config = dict(
    router_z_loss=0.0001,
    init_std_router=0.0165,
    lr_router=0.000725,
    norm='layernorm',
    beta2=0.95,
    schedule='wsd',
)
Below are experts of layer 4 (counted from 0) of a mixture-of-experts language model. Rows are named router (the router's row for the expert), up (a neuron's input weights, with its number) and show model dimensions 0-223. Each number is 500 + 50 x the weight over its row's rms, rounded and kept within 0 to 999. Numbers have three digits each.
After each expert's rows: a language model's description of what the expert responds to. This comes from a sample of Wikipedia text that the model never trained on.

# expert 36
router:494504536535509507459446505470464524472468478585370589556436494558405561451560518443451571452452473527460441582576547551448529473550497494612472534388493566457512530509516485504535496510532479581533537508494529456407589540436556489513548512504437496465468511505557528485416471401508504446517498471488466537431538605581518581452399511442452504432504533558450489560579545532472540490524432451457464458534535462558547525568568602495504467473497493406451531543547573411501490518508530461482539487613505453513460501450508414559455542492444497456613459433534510392444504576451509552515537515494537417454473505451527466489551573552483573487539541493486624493546390582414507541567
up0:445520480364477444559399378486547539457510421556513451492471487455480503475496498368528528523566513428582485525440496492549512537462442416462516592454502491597543481474549554570444477502501438560452505499544471501461470538537561425346438383504542472513462592486532491496559392482486476541579556465451455499498470444448560388537399534426439411478519595531515555565525566567468495466536546436543487536520591571481505508540524564488561502570546414550430459499564535485482501498486571598515422514509447455499437485583544510459499565450446534515494595492533468451507552484460543540569467527532468514543506501433555578415462545449481526494536514556542527508483494484549444488486
up1:535477521505542497418441624473506392465439512566501597531482560543483508523489534519489522608536562484476406479553459662421510529505513495408455531539477519499548585577448460442541462472407514558431458465546466514467553528469490483443559463486529500504505549586489535458523442489486488514598532432594521529520507495516515553505506463507451447553386486497431507485614564533569580469445486455595516490502465491612501585472510523485461603484552473531443505390574478419507434510496455512505465488499494460615435445496568482422602404495517524487600505496598463444512555474466531478499431479523504475579496471463432365470454513548485530519452428499510457550531431448489486488515
up2:551488505421495551562397534452499449484516446625437592529491491588578600485503466496525545516501563491406500552462564486499492460542443610506499517568526455431507502501524623561511512417517510485490455511363456517476544545500463484560443377486582527504620453519553512461512517440368527517588403463458523508552439415534508458554548444515466498452431541493527521521397615458521488523534533433409538549546458399593454478538457466483470474536445569526407571561553475485462518516418520472504477527495512466424511486488491453520501521542546561451456461488567485528472543477466531546431529557467475463509541452497444466419601539503498515490555507568543476544601445442495467534470
up3:606534396534545370567540528453459418523463486491508539518599468546525433418566604594417441529495459483414501506410528548433382436552532508430481565393522481427517526533440478465578527552500543429481524531334501572565527530527480469523482492522528502486528510471467516528563592498424494506508554583464512506475561475500554525490463494510467510548580568514476473538512562547506491508558492577535427474481427475424450440621473446531526437546494570482491448450533527540477516446519546499461548522494547523524501490445505525508528507517552395517502510466577519593522514556520452419433601534509464484419562526544477388559508534526369522532473515485464474484517417526539561502556
Mid-word English fragments. Short letter chunks early inside ordinary words, usually after one or two opening letters, e.g. co-er-ce, sc-ann-ed, M-is-ae.

# expert 44
router:471528502522492533432384433442524625371542516542436510475445462573492597504561477498486572503494480487495466561507521554477547473516541472606486550518427495437404442500490501470531531552503465611427570501485502462464530554469551487465534437590444469422440507475536513495496444473518487473560515519465452549423596596576520504431460445506468470422608547528484559574505483544506562477443470468433506502489557425532485519585553589458477500410469560431491529417564544430485517481512460407482447505599489476476505448460478394524472564467517433434492453514522549381526538553413502611534516576451561513440604495474535459494505564489509516463548520564536538461548441590441477517483
up0:580502521562507530495468500483470517436503519561511507553558493519542483437485482513535446505438565454555434555594485523462486474428489534517492515544534506492434510578546515561489470545389511438423461504526554462532567433492512411447480421488511610491444534488549538510415546421448518489495596448441430442524593414448495518513524520536593425535537457546535516591438545504465494463426485518390500545525455461556396450545521470481435612532518460413461559568581515529480599551437463514478484513429453410492461494467506494514345515490597514428591487532533541441506502549423576480515526507411440402440522411577543494456408516527516509416563534554508493556507487587526512487481
up1:470438491483495388517398500472436523548530501491485513502491441493427517458527434412484537601485583545549577430462523493537560488566476481467529468506458479525471442526543558555518522521459485504410559427490524502466547521545482442536461650506468479450565525508588507460521462539547534504444482430470471531495480436531552499523537570488489379449496578566561595478519429426492437571493446561351491486426571479560479500486456518491512420590511486455526499384467580482479473475454597478524360574448509512545527521489462453589469492429489502521510562500466458510489555481531522485531551485471463560425650490564462453441518526371481434468582550582467565549474501466439523527484
up2:466514514470549506532466515569503429446502426496444582548538593447527436425487527479485554438457494515361528541562464466452517582544411568516577490523570415460539557554473506412505512556469530551548475527526560549525481477467476444484499491524619397493431580457453477416607451495480513495567470436496438574567527493542594473481540463511490541544454479534452555431430588513520580501543515506551544491421549644586433489522471480406533475475510598474477481409476452445513558521516484467479475588538520467493557590464509522562467423513511600542487492533505577431541480470433523482487527495450453536459419530476460486527544496444517490568445545633509518536560467528474554492384
up3:552527445485488546539390405576562393485485507534547518461508515514496450467482463386489507510515607441498507557447452577493572565560454503579430519561620389484534468473526522566502507634426509523465409420473468536526486527571484484475514464545522497430551455497484543517407545564498486470566488472410426486468629554465502582512523464554463468478432472504522539569536511471453538525517475552412489403406504434624516434523524455514487522508450555526478516537487550520522505556542539421482561537521523537539584473522499468460420434456521551559451490479519485458518511473526610526465432436504540422532479435484431401490595492492560471398444509472429470472546459574437507542480
Inner pieces of rare words. Middle syllables of technical or uncommon words after a first letter or two, such as fl-am-ework, en-am-el, ne-ur-ons, m-oll-ies, psych, ycl.

# expert 53
router:570580410521504421453479487451393460447500437554404552541446485482487502453530577533484561435580508475454408586489522526478474566548436560538514553479434536459465571556421600551578435533467467588469475397498462612438445548497439497510534489558481489518483477521464544595419462408467499378558579521471443521551503507599580441487481424509472491433586538608569489491519499482495490427454446518421531455581556526585497473528518583503532510472465500443460580554456506445471529487524476462572537485516406494515543521421463473442455461453487443431504501462591496548518505444494550518470551526449539492453577469550461481526513607458474446528489538474447516440462417522498543563543
up9:598480467537486506525470486498561545409416521489444492465492492546453587532471485519449499472449518502566468543431514498529504486602410504591485495429527525492474471517541470620489526508426494445476494526460614472545505539462447464499500527514497468400415481507555475595501492529471522535531425461609563528502468488427578533483435568551540489456609455614583556477411620496476381508509439438425452435551413538423429552497551436443530551561552483526509473444539530461490377454472442501486450435582527544496468472475491492479529523506543595499452550513588508489437522517537545451584470434537507527548546428402577520471476466521525497499456607547482526514560403511500595512520
up10:498504495443520508467478485432421473533497476474602529471496492468505510494509493533550514456634652513467445486487530545387503479552482654602528498517543471488433563557494466482494451513476539587488509530482558515423545448542495477539473475505453476535479519486460483408542521501603473526518584521422513477526530556410446525499437540561488456515418530494435494479542532549508528471462573558452537487472539493526632398532575531519560425463560505549466522524528494516366706477536435453533405450454518459479511509577451524433472548504596484591496517577598485501506468474477540387393451464470467480465478536527463539499536543468506485476509515510446462412465401498499546480505
up11:611443526431559482499447453452467481527513541524483502470435487491364507539560474487496506557507541509480430570527543468469478453572376499526402455483467518523483614479428567475524441603433533549473465514477426519516445479458632496541468452483441481586486532443480567651548525527498489453436444548570543531521504596515530506469418495523441546405539473535489479504501536518522478479473489551427478476685481467566541464483562479498554433458397532530535536454518550539424533545604461472483543469496484483397481486512511444452490487510509534427552444563458464497527583530501425537498482508545557441476416430482559486486478540586454447481538527581589518560488415453487551516434
up12:492545528601513495488488471471547437581542503483432558507574481419351519546524531542420640565383450519437453547455533578483527512464563513485400460503500512453527544406506556553591468549513406478523520539489445513578576452492523512478543551546427549459491530459524554443534466576456494458613564446623473509412544589561560468510504520486518477505473513504545467430409479467430467468448441523522565538534436444457583510529448436387524613499525442447561492452440463562527489516462471532424556548462470461522520516518525442589447467547449527541558494475463515475451543559507552468427499543532592446459460494501441529472488472545455512551542442448446549554568482479461557481528
Line breaks in lists and tables. Line breaks ending list items, headings, titles and table rows, such as after place names in lists or match results, plus table header cells.

# expert 56
router:533542509476551530446494541451454568485466514578465446514417530525416620527517532502451565555477456512539421638633534496543524463472561485580389543511473525430523529490528475514544525559437497512488457478495428501397479539495475479532583549511406447413416449536551574449482452501566503361450483434430445495485472459574477502434437471523523457370551494517527433604483521526468494506432504451411453478519539483546577476608532557448513560480533488479478534457608588470467535450502583547450531545569519422507472524480532415536473525548526455476485514488518513423469596549390519480511483579496564512442498463530530451431509578519445450499501491481491470477499443530403557549517
up0:540503488482502450500440468461449553470529512495428527546419485535455519474524600482553421516480469562528464512474494558514438522629426526554460577464514391573401511526431605580483510544368476487447468392512451484423507404498484494390618498428454532451509481582567525534532520570435519460477552448577526457488484500553498468531476490574487496519639439472487482540530446627624494530467401477500513477512489502518501514550498550520518499573522511581538466560496545595434485500586517481486476530490523437521539530464504459416514527478626509435464452398547494529413506430467459507452505550581553530496499541476442476524514556530436488423487433491447516468463498465495619493484
up1:506586432430484440485467550485516526460391412506500543537509612425567502501475492573539490538524502528487515522540485557467566512521415504457402507485447484515470588573488460434527487472455543572527478523571428615576464452497487531496523457540420453478509474504478561484384482467353433614564535467481492539437565526459478528543448409587473575459530483443524479528502620580542524535579512524479567487500545555521454475565390582501456460466469509557560497544584574376436414574487460481554589495462546507440450510520496507592513506543527499561487531545477486512512495539413460534444517470477421498582534452551457450553437495493446512428427529487530460480501493394477499462457
up2:534509469503529438484507551301484505652483489504509504621517532461547552441504568572546488477524448552505501477447499515517520536413526469569520574512480436486398479459446525576469432489545493480508407409385557475567536446532535550472442534542486462432449483581513508602451499486398536480500445449499459477482569476481497377525571525557419503494581515521544529570467515500622552487503524483515487501456614498486479537485480436490511504534469548456442555463553463453485363488505462540564485545421517447538536561495432551365590503500560494525448517499497550512446495498506545464485502557501507499481461407493499431435446521505454466385484529514377506472482468562483506512445
up3:522461471464505524567472591495508440531486538459483499594556529424592498545521485462470555463469500485576479537390549534471495505500506518478501504521566389563493470533506489505438485447455372459492438476480518507599534527514512507570500534520510447367534496532477526489545479421447503520453497446517566577491486506486551517457431470547407472533459456559531521522354492469513590500585415585610534513517573515557417504462472480491546499505433470573542458433555478591356392556501506483607546565497521463588556517508508505488545548462542600503501498450446451493409570466453490550527533460561492500464485476416540362496572518471453435454521490509494498510504388421561494560428
Early word pieces. Short pieces near the start of a word after its first letter or a prefix, such as over-r-un, S-uch, ill-ustr-ations, spok-esp-erson, per, sp.

# expert 4
router:551533475456537439493530532425468506453470444549489562539477502471447519481520544535459497513605563420462475532420553471506481515453435508517485562501455558478503567568492506515562415471448515504398505432489413587490523600514450423435521517569456517475443453555567602587418473397384526433571503562519546621453520451553583430463491475500517480429521535502480482490537557531564515450517493559464564443579536591462495494576588498436592456453436494464456456539555512521449466466533580512522479587460462495525551483487409430457506501471632456465584553481476451485529516559500556529433428530498513439471563519526475523462482632514410458473425506568432514551498511501448522591507
up4:482546596548592494488413576491534480470550492411459508442503446456453464489492447482488523421560428469445464486544483529498514507544541470453616535526459539495478445424535568495544557500509457602427462440525539506472480509530538507447456486510486508522517485516557543410479541420518475526386533387361501514556459650590453425516451519471410356475451515489632484521578518535489503503486443539453508428459562455502575533462533554571549521411516476434466532486510557520540471468520532408480540552562426503533453468440459398537433456429578525505458534496523516449457472497456575517438595500562494510426586538451532474474519544489533429475566527470542529462535581471525522501579
up5:481572411561489558445484548414427535467383497620532547445483504408470532493588504452510548498511568555541464572452649457518625454587509523530484544451507530519427570544469459570527526575532519538573530456403515501451424461522543458474522569593507523457461482422366502590510532497515476540476498519534546593492554501531525556451501456494511447464545539457482463481440400534487480536487484558452517548456508476515519468552509510499497446483505455531486504564500471484360465545471521434543440553544560451478465457542544407458436483518474501474500530501608504531480502447446552453427509512533511479500453497636534529491511653475475424500410483470466491494516411469452570594502
up6:512454514596604478558455438596530514384496501549489498560523557464479501409509512564435619380517421487574481539538442468543489504506501465531574535492474500471501502501492558538576468564481526455432475609522472539527526422474392501466473434583485569516562440482486555471481471497492470413428454485514533503380496523501545401452502484523490437537487455551553536557581438525515468466506450490538520427445490562498482542497546543365506482482512476548440561436471490463670483414484471505463484564580538491570380470452443457549545480547561481519534592477486538461466513523523499524484601421488445545468559531364529538538534493512573521444462484505565423451507493533497456476557
up7:514485405556470496494544442467437561424505487602503600465498511425415516489510575403569526571491510532410415574439573547440507478485473608497552549456569523484418552542531524574482551517404523541479508525535533492503548534518501477440518462525529475538516511450486478528539532582555460576481503595500523446529548523415402532497515488463558499465566611513480506420545528532457616561494529513430572463468564443567525461477488486515484458523561497597525498564557516466420499530437501395473438415532602526497490478493453457453436487447464500531588458450564526495548492490388439618580490453539465475508385482538484509593468539565464472471458451395454566529478470542494499493427
Infobox value separators. Separators right before a value in infoboxes and tables, such as ": " after Land or Date, " | " before scores, "of" before years.

# expert 52
router:550506407506530431461465541403415520436451411501489476582433511394482493425585522496516563513535532503506445533510584494534554571508418498493464507433509551485455545509475544564514459542406504476466469476458371596556496518500445514426493557541472520529551452579549549533507395499411524458549473389530545495461463521598560500506484464512486457358522516491508541552547536614500477451443435561517525430542619470482544444543546533449566539523458480482463519555528503558427473470513495477524495556507465449475572533515381424511504521458511433431522527463531444477431575508489543533407436469563536495446521484593496503430507598424404471404505528589562517516516506466492511547571
up4:512525439462497391427417488422481563578469481477470587558506495527546515429525520631494585560542544513402475550509545539522507583529530506524372510554485451459534554518477472541521511423496491484377468565527475600396456441526475406496499486488407537481464487586455435477406483503504450509522540473510505494603500505551554433498431509466451468475453578524480558514482505478453569499582531543478468444546484463682484425546436499428545528496439495479405507502626536516487481488518512583480474501565498474583454546525532470469464544562461475599531493545510407480531568597463469565559528549404520489445510481445519441520457529508428507420484472533524498552488483477461541598504
up5:469526585546600445519504465486402553490529505454526609487519523537494501467513455522548574511521497454468516492483525581420585502464550527465445499537472456477512451494468550505553457427475401493555480484500496539474466479515517473480631520562494525463512557471567537420498508432524492547482477476465509520590477581556478427423434620498533581381562506446549423442519590410414424454546516498508495491520510545522544421478458532566559447472483459497567519543506643563439630522432457410466423498482556495484500570539534477464377491539442433603474506471516402487536525531503466462450475490509560467614479534494480385579546480547460482447542539467430489508481460476517476520396
up6:490488559540513486520508501520518543505543530467517504485475418477424484414527574486544517459640442553503505368516500635522618509517610529515568586455459574491465450474482538620603478496448418500483547528554465412464532559490541436530478419451454506488500529548534479514566442492451445431523508516476520514475543464587553380598456516476507504527506542514546560533450522583529420546417432503440501530505402549507537460478488537515604441551413506558412495484557537461458436491518564418419529610589470492528429432445468524501514509461457488459565526497484580511482569532500425434446484531452553453514479503545464489539488535549497529566444573508557560477477428555527491447574
up7:496507506585526463494473516506423490546478482568471541532549485561459526531567490452509534443503497501461490515528458530490496597460545546607499534423413507431465541580456506525468436463501482533470521552441510541410594437475461416550477420542497437532528464540516480557391494411524476422557524543419443531466535480536527449401468466479426554471512540516503583495425452497535472436532489471491606486582443497597478475498552545462504501493454524469415564515526527426522482475498552458488450580446444530630556467382447449460431458487434487508600527523588482370524584536478476509468498514425554539422507373525533503392493487490505435537430529535460587447531478598478523597559
Date-preceding spacers. Prepositions, month names, commas and spaces placed just before a year or day number, e.g. in August 2021, on 8 August, January 22, 2005.

# expert 12
router:484472457532472570549485530514468517466505496547385588518448475489517544474624501497460460460529560451529378541543522526465510506508517490603461556485439453487510497531382483517516484494483436559484564436484420618551616473448457359449491527567470455551461476492489560503474471431456501399508571467493521566437497428562573473509463372484476505473437538585527507476502468536558489386490552549452540529542481508468492501552603548462570485454499556456440495508495593491524512519511509431587512533568403500490485405477439407547440465390563451476557543523513494430436569630467574566448462549421516475509531472544442474506514569463520451483503484571536564470560490530495519540483
up0:513505519550462476475447524446454501395544478557512603539566527438454483466560580532462483507562552535560607538499579426462526576489529565555584505377509534533477449530524583523507518569435385546419565525513455463519524525548601511525500416467504397484479556545522493493526458491479554518567437425510474494558550515539587467478486449517580498460498536471466515439509519464477500499436392530590459456579491552467416542513486571556538546488488462471462486542455560482359550513567582465488508502578495449496579461413511508487575464440521434512594470486504485519467514478402550465446450536499459367516483545550538557482478512424373583484529523423445499565523478525410506457465
up1:509486540552514499488488539484409424421487542631553595514529471517456458487523508521452542523523504382532546426582512549511572518455486516492519438521497516441574466511401554580574522527485429587512504427439525461445534542504527573463527496503489506490449468415511511579507551476462483460490503440465524571496580552468491533429524479548484514457534473495465496506426482487587544555450406448460536431505560463471552487507494522458506511498374437444503619527552537455445472487544573555569529525521448425569563531548440575409451473546521449474500550491601515541402475460560526426387476582421494510381585555498444517450464571512460513598450556478390526463518470539511449600477
up2:514493511561450436503498479517435533534437564525452481451531592434540476511420426406534513466559539529535493490575557497471452572514482440521442431479393494507498534435585567499494451572408527504523562471435547527466543554569496514570499568435492513442518481559506472503573442489457468490465472446512527458508470532476473556594571495514496447475499519395490566446638628583503553557538433550550499497477552457524460466481511479454543583502530609646452396496545546528533612470490526519516448456402499479456582517520596469541469430482484517473496503393547462514482447487483501529523519530475487526528518487516547487363583456457480428481555532573471578551569492364520466525525
up3:481499458493434578504445572456562500369571517565476457499465521531466537507391492552500522630450548604484415537474545467516503557447461495537558445526495542500469524518574494624549491532405506477452577500409502585520501455428440466424458486499373561503475496446551539583481481497502460404581591523506484517491481482437575472462528454466543452476497475553600527472574464539508439631464428494431509494623521536416440533546522450524454489441520494432481490492470476446510464477501526445550460565453512495553557427431426476512470580432615472436500519512485483484542470471471541438558443460546459422512506552477521469482535593532492525440453588568530432470537481570500455538452
Scientific word pieces. Word-piece suffixes and stems in chemistry, biology and medical text, e.g. benzene, catenin, acid, disease, plus Greek letters and LaTeX braces.

# expert 59
router:522579484493569500448477549432486500435512479475544516534455494483467537501490523507512493392541553463551420620544495480493472566587429543600519535512457527463501481457453525511544459576422488554441537502471390489484560476457473430448525508561432523537500450598558485547427514486417475461497578461456483517515474515549537408502530411515495544333564497557480558566553436464492468444417473455441435447493517518442459464531638525494579536425484485495438565577564527519462549458584519510539456488507507462486572422386446419454452499473528547419506532439592475543487479558500524487515400600502530520510541432496457528436501656548512460491483521510497494445482465549486598570522
up9:466439477382546516522558462491518593485499576549533540433488510473421572462494526478467520499548494407455490410487511517537536540531496562491548490558440604481478496507382479548519482518533490596512505463427474559468444467506480522477427404634560502539539436428458574588585463443439493468571403518484529403496510573592498448539402425501450417514576472478524511442499400594481485489431476454500564465535521579447510574529457475498579483457514433488419532492481487387530523527496510588570511589508407479538500437572527480435540487480542467496553483426450465505462530475484552525422482499603487503528527560425434470455467451520488559562503547452479483563620521482463454531533
up10:536492476438583551521528527502522533483445529477527499509389485570536543536490434475482487451592534485457483508597559511587539523492477519604511496550414466498515530445396391560490433419519578485445512419501459526409437459439483490522623429561430554528434502490400549523456480476496455420480440485534491524481575428517463547576431504557452531461576467437501500477533513503480543452480542554451524433508493536483506388508472469514528593547503506506534503517563480514507596501438569506501425586468384499445497557555495569488485545473438523389522546395471512506516486470427522492464587602441587496493554515538382450569473547540481514448390425492513488573484490503460589571538
up11:551478542523443494377524459484470493493584437460429472517466559495496546550464512534524509430505481427559374528530546520417579571557490499555540546567437500483505512504443522554520467438428532544515506535462476541468589558491537550491464448445461525533565506552504481539436451437451518345526511405478428464503538535540490496480432466507454500525466468434499441558442507534526491480544492404403428495537431487570511492459549524408566553577508566520529478539540481482513484523517405552432590419634444409559534520507459387543508429514490545410502495567527438509466548569423516444562526522531550486570400505507384470516463514486443545521468443410475448433510456588495454548432
up12:577653452623547423432389561520514435523467423489533512581509503467427502506514516493545513537434558496504472484481492474475426500486456584550512538512570419451488504487519453502524504521450525483518522441544442479472480541587489378452521559529414513447537516492528510504474514539479468598425491462496469525467524520469504473512513546553390485539522544507542595532502464446617466539485491473406484494458556433547528536510416627438509398390381452541462571468503521484483494514407328474465510470505558510563444496613579437485456510504536506494489512477537482532527515546494448520451464518499591504526487538542476520531581539436390434442518481525472591485407567503542548507520
Word-initial prefixes and infobox keys. Opening pieces of prefixed words such as dis, res, acc, sub, and line-starting infobox field keys such as - Suborder, - Ch(airman).

# expert 25
router:522496495538613513490461496477399507454463384557448611493475522538510513400568534536481542399439584497512505545519529496485585562534507587539529583471416435472528530524545533526523435519455449594407489495454482513432509538528458378584564510542406405521520458592510474498470465476500500524576642403470428536529536515555494480471515516495483434405522507538529583458371459498488562483458411495482544422528575504484584543565542533452514570498454494454386564557502507453463538528492485492513417554426469445537496456438514475426424478461490474469509548467514474492478494518477553541513547544530532453484593478560490525404575577496525512473483510546514518495574452538429533492604
up0:484421536519425443418498540415554494458488503469424423528403515502443557519527500540433519407471535420465453532502541525515439494417495484441523545498402456510525551434479585677547552462402493486523519411629435498415532408463593510481543509427529475483463502519516512554563472481502451435448517514555495458445538523567437519516510574422416491504548479527534527458380472498541415529530421417560471537575512516490549505478492498456438504558610523507428588471507479514546558490505545449432497491600464534449475511467499597481524565497631481531532530504465431506460545554551531582497514542572476583518500444425531492490518506503507502450473538525527457541590444527400529526534
up1:494602458529470567495457499494533537532484581489485440552466441491502599460456543525437460554470439490438481458579481586637451472496465491501477459523492527463546616558442445498544453554559446435465538467432466491464487491460539428407517516453506444424386323555498486475505439495531526547565472530521412512576474546449512548574409459547397530466419484541530444476525474468464525554465447505452547413486517489446562475496479405466451533528480460595467589511541441504471567511556557504535467465536573501570539489550491378522601487545579504573450500534463426547469469461484535506480493438530508615554511490492466463523487510489523463536476506571455491432606543598442553510542
up2:567503468544478530505491625541481468544470521565461604489515410508427521523490502488520467451500525503547503475455472523436517537538476486585501448492545476373472571512538449509483521536522388514472594477534517415455519553608537599554439461490520524479458462501565537489526486407476529622417560424441530429476507618503495503567557541458443505472522487526429468506511444498475446483443530388406510500495504459483528429486451579399481450494507499510480536475492487465478527489520431507536480570469503525458499415547517465428519497471636580383525478555542464482480554512406603471472587481434606558438445473466407560497476504573454508418491429492479494379514450575543580511504
up3:561517482474494584475432524541467551519425401540427517452492487501449555466517536575518438489489579588510556517471519450493524517543567486578543472468517503389442461526462462449587506393476531604532514507473446490525492568565447513533525527573499513374586411552531620475581508421520529410522466530417496548445516492513565531556564472548518464510522561613491477473530460462440475467540414464414514418476551559488519385385490488487461440526498447539537611486466583530521603494507487544532454646458482465497561505500441478509535525509526462348497465513497430493503506527543485412458537465479526505526474492473461577445554498517458500561462470506481468390401530530446516491506
Role nouns after articles. Nouns right after a, an, as a or is a, naming a role or outcome, such as success, position, author, politician, plus "See also" headings.

# expert 10
router:467551433562531459471465567443509545436446522506418490480399501501456637435482556576536500459540569538398450585564496537538500485485424532537500578471463487478498509581387515621583482552469490595447509401507490537465481492569409465462514522539458494438440425499522519544527469468498482424591499503416401496525495493483498427490558464592427483401587557654521551556495490477503502494452454464498486483591544493558465450518509516476505575546518561469396584542526553432492492479584433461592459521536437457520541448485469531474485493477543456525429511500543483531422489494457605452486545525469526487465529417487450487476475548497490514427521539591424547441541495590456484499571
up9:465493475339500549403511563395484521566479530495550505453520447476527504514530449449434500511467602556564444504493482549499456486604507426478536525473427536514546515458399494499494532483537533413481445503537541421442587504394506450520515388477437510491455469562483422460461483592567464500480578462528542489461541543441506541469392580571506506504420488519585559479525540504548478479530483588389533488467563601478484442426421461467509492509439487432449529413537464522378526481454418578536562524552555501518487642483535541544434588572470468471475545594519515482561543512555462490521435509442551514449536592529534527488484489403523478502504479479493530519467484483504550531393
up10:562506621498434426587351443584463492509515500520503516510540575448484588494462429484514536556569586500479538516491541410460512521508500575505552469505545508555495543443529543488497460555462543531408531628385507418462517434540552513558531516514569507523414655469527423529475401402506532584479507542449469472464548512541431540475487514449464461538455436449474509524455570538472581449436440490535449512530515581495557501531496497571542539436498528589506435451551502489447561513390549500445520454528465448536652454458499462451502607484471488524503582518414498448524488587467480484490551533420552544479491461437544425453525462539482478442476527526581510495493568456471485481504
up11:513549484484495446568565474545491567540497572577579481498543570525424552373488589530452527409512484502456497504460434380407542439514419575534451498552547454472518453531490459442512429520617551522497555536586452537521538588529445493552415455583526494455517515417539514544496460430488501487509549559437595459542488382581496463537496477504489499466509525500400500507576491507489436422420600486494488417541547547430492547522490502487583489434477462604519510505463541538497540471513473579548484474513414436528474438570515463489533483388446534482509491435496445451558507565514498574609469479440507399543546512433491497479588517495486519453368494596496496466487525541440445549479
up12:586550470536481519566491478462451542499516461503442482539568532415462523490566555437481505518485431476563474517473530452513466514442599511498440529468542510514559606513499530431430484412445492502491503539469523432562592523477500474594592497510466532485533436524497512479548452514418433559520451489551450484419554548507540486545414544458406502486535401452442569525403485592436475492449546570457443527457572577418489560578466463487457442454433444493405523484506505502475564471539496449446563443459512514497573563556431469473392593486502505436564585546624502417474584544528537581508444512586495434464471505468469524510501535529433531521455436413471568498569480535365526535586
Paragraph breaks before headings. Double line breaks after a sentence's final period, just before a == section heading == or a new paragraph, plus some heading and list-item starts.

# expert 29
router:513572421533525509498416485458494519444374450509459535512503584399470498491568510507501575443604562449526450534565494497509462539512432513539519495487486547469490498520431543587541507507390578514395552428495497515491508491474391455497501550619446460491491423610538551620472366448418530481509539516459527490540504492512530463467476424570516387432562500544469552492542609528566508421435451539511451385543520556456496505505504541489524482482507483535461588491567469472325504459434551506552495514517501524534564505467449489561481469449593528473489514449590433514460520527483495479520449529539586446459527481492520505515546673499525514547550533518518470533484473452474518578466
up0:457562479481536486587482482403450572494583426476454573510444488406439576484528551503469487446527611541423502473397510536457491510476425522493524526464489513428322527562528447564505388531460463446432382486560460485471484549523431469595460594483497569450481458458528485498455600576472408531519613407632480467534583488491502493419519426439537476507479502532481573486538445457463448458489575528436552561595599496492556480535538516468450482476431410482484475493479540505464589544513483487561450445446539471466532580559520500509515529534563451531532525477509432528484417480527569482485492465553452482508500596515523527524484534459384524477508530486532488507521603505515482468512
up1:538519527517487459472538503509486494502521469499456470535379608426487517465563503518530549617450536551418561463618514469462528522531485530448394480435455507483473563588529457416462518554495539474487540536395509510586507676560505554528448574449497492528419519387520479569484394580496504421552481519497521472508500575474559483491389495558436549502591436470515571481494494435486548584489465516551573469481484457505525433483460420508558675437512559435492590527475483498505531460512463463543548516447480449508452448611512541493405463566519461529531470449481482473534472500476514471514506490542457486438473375493474461527522467456515564526516443584492480497536495403482585526558
up2:457542567579631453409518526463540531419419562491469569528379521454475517523524443488517540532457476366471493541511549634510511554484476617487520460516427484427567618555467492467543516476517464520536519513472359560542565517519506479500509467540532481433490496498527545522413558395513483474460490488455467530481421506512456410577440473472484449453502490487493422530540548402536524393454400487461507403545625485471580465422542476523552532512456538477533516536468522455448517494506478489486502508474575483503530573467497474471470511421518570418598506487397421478560505511498560533561485590552526477535532501502502538512476553615473440469377454501473504545489506446459461556549
up3:472549489516550516389429450580453562491480514485442494503487473542381453564595586484538531542519444583514462531515548615558509517542525509494453542541446513521498577469540508588524439556467467486475614542482510509503522484514601486480515497452320507507403524538499460515579443529479455464463514498483496495412500510514553496446519593487473664423479480542494453396488535493539572457392427492439447459521414467554521548547561501471539569476426511467409520526549557469445511530608453460488500464603410537574478509519543483488435386485459517503497469529453427466458455581470475475508528506426564533507466527507414528479416535559503505506536491443556505443561517603521510510509
Number-range dashes and units. En dashes and symbols between numbers in scores, records, ages, seasons and coordinates, such as 7–17, (aged 77–78), ft, ′, °N.

# expert 19
router:515478513570522418497429452493526548378511455502479540557476575533449533525535495552453584450551514452468462450500541482424618568485484568504515615499456452480483453529447525532549492528512482508499590468409525609527514554528514497524535440536455511532529560536539524444425378462526436490517545389435518628549568512601552483468502504437512489505462546483473525495494528565547542419414463490499467491529496566585514522593526514536621479505480507529419562479531505452430493478483515470518425573514351429519516426462436469490507357433471431466526473445584427429443567549424501474535474519491545424491538508561466476501551576441501415456472488537418529479548450536511559515502
up0:531528476503582469484424543478483466461473493537552564429506554484478474538513464543440503396533568499513508498543594626464531598533465477502500541451434482536499400499518539515508500544369442510460440503502515461556439528505459484489507481495407430472531547467577651508573412430522494515576473440538455498497558529531458524458415443485533469494479472550583494469535568490475450534451450449468529461499533455561510536493533490475473467525484591560403464520494504515597571480473457393533567429556524460506507546513413480553522595514521493444483483606540427511350421507515546581450468489507555488452517451534547427515560477377421470512475613486443514495534477586592472590453
up1:526573494447570439560479541437468542454471494537593518488461527490416508534473551520505596535500444578532479512497510494450474480438429431498477488466521553497460475464482414505543468525551529504471514532415438493302485521500478561446534449530496490534581476411458479519526508530464518452508531580504433483552506612573513567487460550507441494469529436457422468573578506585493581405442479458582539469471561477487441561560492482521488439479598541523487571452508524506560536500488540535464423521542540436481555466443472425428444582504492518438489377524519562492395495405540555542452483438509515546437523476412430462553509540460438633563532520559599442447533526558479586482566
up2:514511466488502583452557602518442500492486446632576591517466492486480522541475478480430447509585560540472422616550583554498436582480505597617493534524516549480486449455479471593541450463441452583453500525489484473477521511492558459415486483549491493539450532432564487477521516483491478543538427560455508595389443577547554480477480451453506500469486428568584456514435469469513476541419520484441533490427537372612538475438551451507503486482454568553466428553514567568560468449471562421487510517589587541456557516404471480464470506384532542486482462553539523447565426531523474465509443473506507536516533430520439379570546506507482484440555534501489525474583451520575505527454
up3:600534461502539521451522535588533556520444508481470567552511543525481486519501553500447574456404498489441502499560536457469420557517509460552483503392465557459549582527379408592546503492467565459567526522482534471534508544496452562471396560562458591480540513478540493532602536524439455439403579598511415533429474544532542478513509435433509496490527533577483588429418515489564486431602436470452436470443543537467506410408502522508528535491536532532531462528493506518369561480525483489523456533560440489502501453571412473544464515472509508481532513550409596475517492426500464372562448469432501530432425501517451461618446455499521535563560489524573462464452546420492469530475
Institutional name suffixes. Adjective and noun endings and words in names of organisations, journals and official bodies, such as -ative, -ical, -ament, International, Society, Committee.